python train.py --n_layer=11 --d_model=192 --n_experts=256 --experts_per_token=8 --d_expert=48 --d_shared_expert=0 --activation="squared_relu" --moe_layers=[0, 1, 2, 3, 4, 5, 6, 7, 8, 9, 10] --router_score="sigmoid" --normalize_top_k=true --routed_scale=2.5 --balance_loss=0.000139 --balance_bias=true --router_cosine_scale=14.0 --n_groups=4 --groups_per_token=3 --init_std_router=0.0136 --lr_router=0.000697 --n_head=6 --n_kv_head=6 --head_dim=32 --vocab_size=2048 --norm="rmsnorm" --norm_place="pre" --norm_eps=1e-05 --positions="rope" --rope_base=500000.0 --rope_fraction=1.0 --qk_norm=true --attn_scale=0.193 --tie_embeddings=false --parallel_block=false --extras=["capped logits"] --init="normal" --init_std_qkv=0.0242 --init_std_o=0.0 --init_std_up=0.0242 --init_std_down=0.0 --optimizer="soap_variant" --lr=0.00296 --beta1=0.95 --beta2=0.99 --weight_decay=0.053 --lr_head=0.00697 --warmup_steps=50 --schedule="wsd" --decay_fraction=0.918 --decay_shape="linear" --final_lr_fraction=0.05 --batch_tokens=65536 --seq_len=512 --doc_mask=true --train_tokens=287200000 --steps=4383 --dataset="wikipedia_en"
Below are experts of layer 5 (counted from 0) of a mixture-of-experts language model. Rows are named router (the router's row for the expert) and show model dimensions 0-191. Each number is 128 + 24 x the weight over its row's rms, rounded and kept within 0 to 255. Numbers have three digits each.
After each expert's rows: "raises" lists some tokens whose logits its average output raises strongly, later layers aside. This comes from a sample of Wikipedia text that the model never trained on.

# expert 228
router:107148108102129149129179126101136192109112162155117129129115152111116120107154111139121122123092134156145119125122096150135149138141089118134097152136101119097130153148126147123125116116132091119137129136119133139109065095172134145138111129120191116113078111125114081063091069150109126101166154131098135134133140128091142102129163137143135135110124123115152133127134117160127127107108083143104121122141134113122091123127079144134172150139102122083095069130132158096167138163152125117122201104114119109109071163114147131101129118118142137108151108077164146134134100146118137137
raises: "ed", "us", "ill"

# expert 217
router:097128108169119121097131104089074184123095161130137161117082152103122161139116162107105112113129143166122133136162107176122100161177119165122153139093119118125155119108153108123118114196107159103132148112118123132095128151115147132132153143116153116090093140137137122107121068157107134091141180177148146139137141119126140156122108147158092127145079129131144092144132107159125142118111126171130136105106102097154127126091085125102145117110149117099132138119124080169122142146109115140133132118114164096113129152126105108085172131087146158154126097116143155160136126141096137107
raises: "na", "ch", "c"

# expert 42
router:127133138122106100123103112094101130129094156148141102100139163139133117090107163130100127095083117144144144092132111164106112128122136135105132151115086156157138137120134100133165144134126092097136152153111157131101130161195112171137124132139169077146125110117121056086088121160101098128112146147125100119101118144121147142171126160139138126118121131118150136091105098141134131113114111122098181127112134109125113097143094134167154140147092119078130074148145153112139121162089121123164138130101109125116083151096148133103120119131132103144114105052158167144139092129147148142
raises: "la", "air", "ist"

# expert 125
router:136159105154111136138105129120127160117121148122075105158098185090155093156149163137126132096089138102121160125145123161122133150123124123132151125120069151115159133149142102150133168137132158125143116116107130163132145127128154182135154169169099133140132097129089140093114092182165138122123125149152132120132111120083130101130162107176110131078124105135157108127119085167106100158126095123153128166141098096153131125139087143172102157163131080131153127133131150116100104169159100146116135093108122143121092163142139093108119133140101138099129126113147131173171142100123116126
raises: "fer", "m", "n"

# expert 31
router:117142111106163165141123052117117163115152170189124134107181152156172109107101131118141100103114132131169145112088193145145152130128128130132119115093127118111185153134114125166116135134118154105140157085133128116114124138161124158132128127148152130105083102135133086077147107147106140106149161125130123154130121151093145109144168054158095112098113138116116162115170079170163106121108112106117122124134151119143165130129113170115125153141131124097127120141134126098186146143102161134125145113123149123116137131136140085109130112149124123153149099113148137144145117123152157114
raises: "ion", "u", "ar", "s"

# expert 215
router:128113119116110151154174088091056116133103147150143115100111179153110155126098159147109114140086127141145154102173082171157149123096108133138134141127100135137158150134094123138144142130119137097155151147094133112091089137165097150156125143120160075105112099135098094093104074145113105133139135151137140150128151138127129143139162132148124132094116106124107136112115117127122106133137101141113179128084137104137095126132068153110150117166101112099142093120137169111133112164108093110138154112114116094095116110107123107126108111145144135117111135063175164115141115147156137140
raises: "ry", "rom", "ran"

# expert 118
router:152145121149089138116123120157130170094115153143129097130125097169154115126114135144131086071147134153150139087139125135135082119143095096121090147112099142117124154151144109121154113119118127108153147141098140139088139138164092143148122152126172115116099107115134112069123100139133116085187140134095147158107134171104111097175141096132100111111129085135093106086147090160140106103140121159130122125115131069193120152105115134136098119175108112077116114108133132145140129158114127116126168125121137121138123102095155122148129159114123128138114119084152165161132106102150152083
raises: "ve", "ung", "la", "ter"

# expert 153
router:151127118133121179118186125127070117086143136142139153138124140137137107126122153160118099095112109188152149120105124140177133134140136110136124113090142113131137137128115142120122100149139181170091154132142136080087086115153108152153149134148141142088109113117109107105121094155099096084162172166075117151118161172140178126108140167154105110097111148122150127073144096138125099085121107163122145098106159144180109129118086144112108095152111127143149154117138102145135139133118115138155123110099128143112151123120118126139098136116124140176147104112156109137151117162116152136
raises: "n", "le", "ri", "r"

# expert 254
router:114154082065125125125154142100076156141113159138101154135121177171189105124098111141084132105112144125178116151114088144186141139114146120137122138123109134154126139116137138110095131150124136111119120119103148163117084140160129137169086127136165172112124142123124112088112118156118123106139116141103153136172139107144136152127142116181104137145114115114107164094125115148155114129129086139124132133103127063149143101141076123110138152160108127103126093103135099125143105153144129108122133099106090090120106160123144168151088154152164133128129102134162187144134119103138119157
raises: "ec", "ea", "i"

# expert 169
router:146143141125135111150096121129105162143139129169132107130102135144131143166134115147104113087129153143135114117136098147119102088111152127108107104113114133139158183161132102121133120122110138131165135119115113121117111140187119152120148149129152119087109126163120130086120101147084147090147121157114125147150131160101138101122140081154116106116088137124115147078128101140049122094152090115164157129112171068169118127103093113145133104201107079114148105126145075075073090174114144108146123131137124134106118156126119151137150142141138116114126114131111145155112125136111134103
raises: "mission", "b", "m", "mo", "man", "un"

# expert 94
router:123121087118157101086142130129105123108116153169114123095115143173175175130132102084151153145107128148126144157131157148132127153137131129110149172125106155117106138136112097152095139138105135116140133062110123147079140107174101161160134144142121101133109125087144096123078111144131139098129140132126126135132128134118182141131167125197118103070108115092118160079121128162149100103118097084180129123125091092146168108137082105113130121115081153111116098125158116116164111156096148163130123119111129135138125152114136156103120105137134139148124119113168135151125105146160127116
raises: "s", "ed", "ing"

# expert 168
router:164171150119137139136127127086112136076142124144116115143100146106139129131112138147164113122136103102109094111108163186099111110103149202118113112077114166093139093101105105096110128134064136093110149125090137134115113161186146144131139163124113114117167089128124107068117077137144103145128146149128092167087192126123131122150157170146136080139122106142129126119132114150119101100106098143127154132144098115151108133136128150154118138121132129114178126112146151095137113149131118155151163116126127096093107128148140120119127145115113113151161105128143145128112072107124111143
raises: "\n", "==", "In"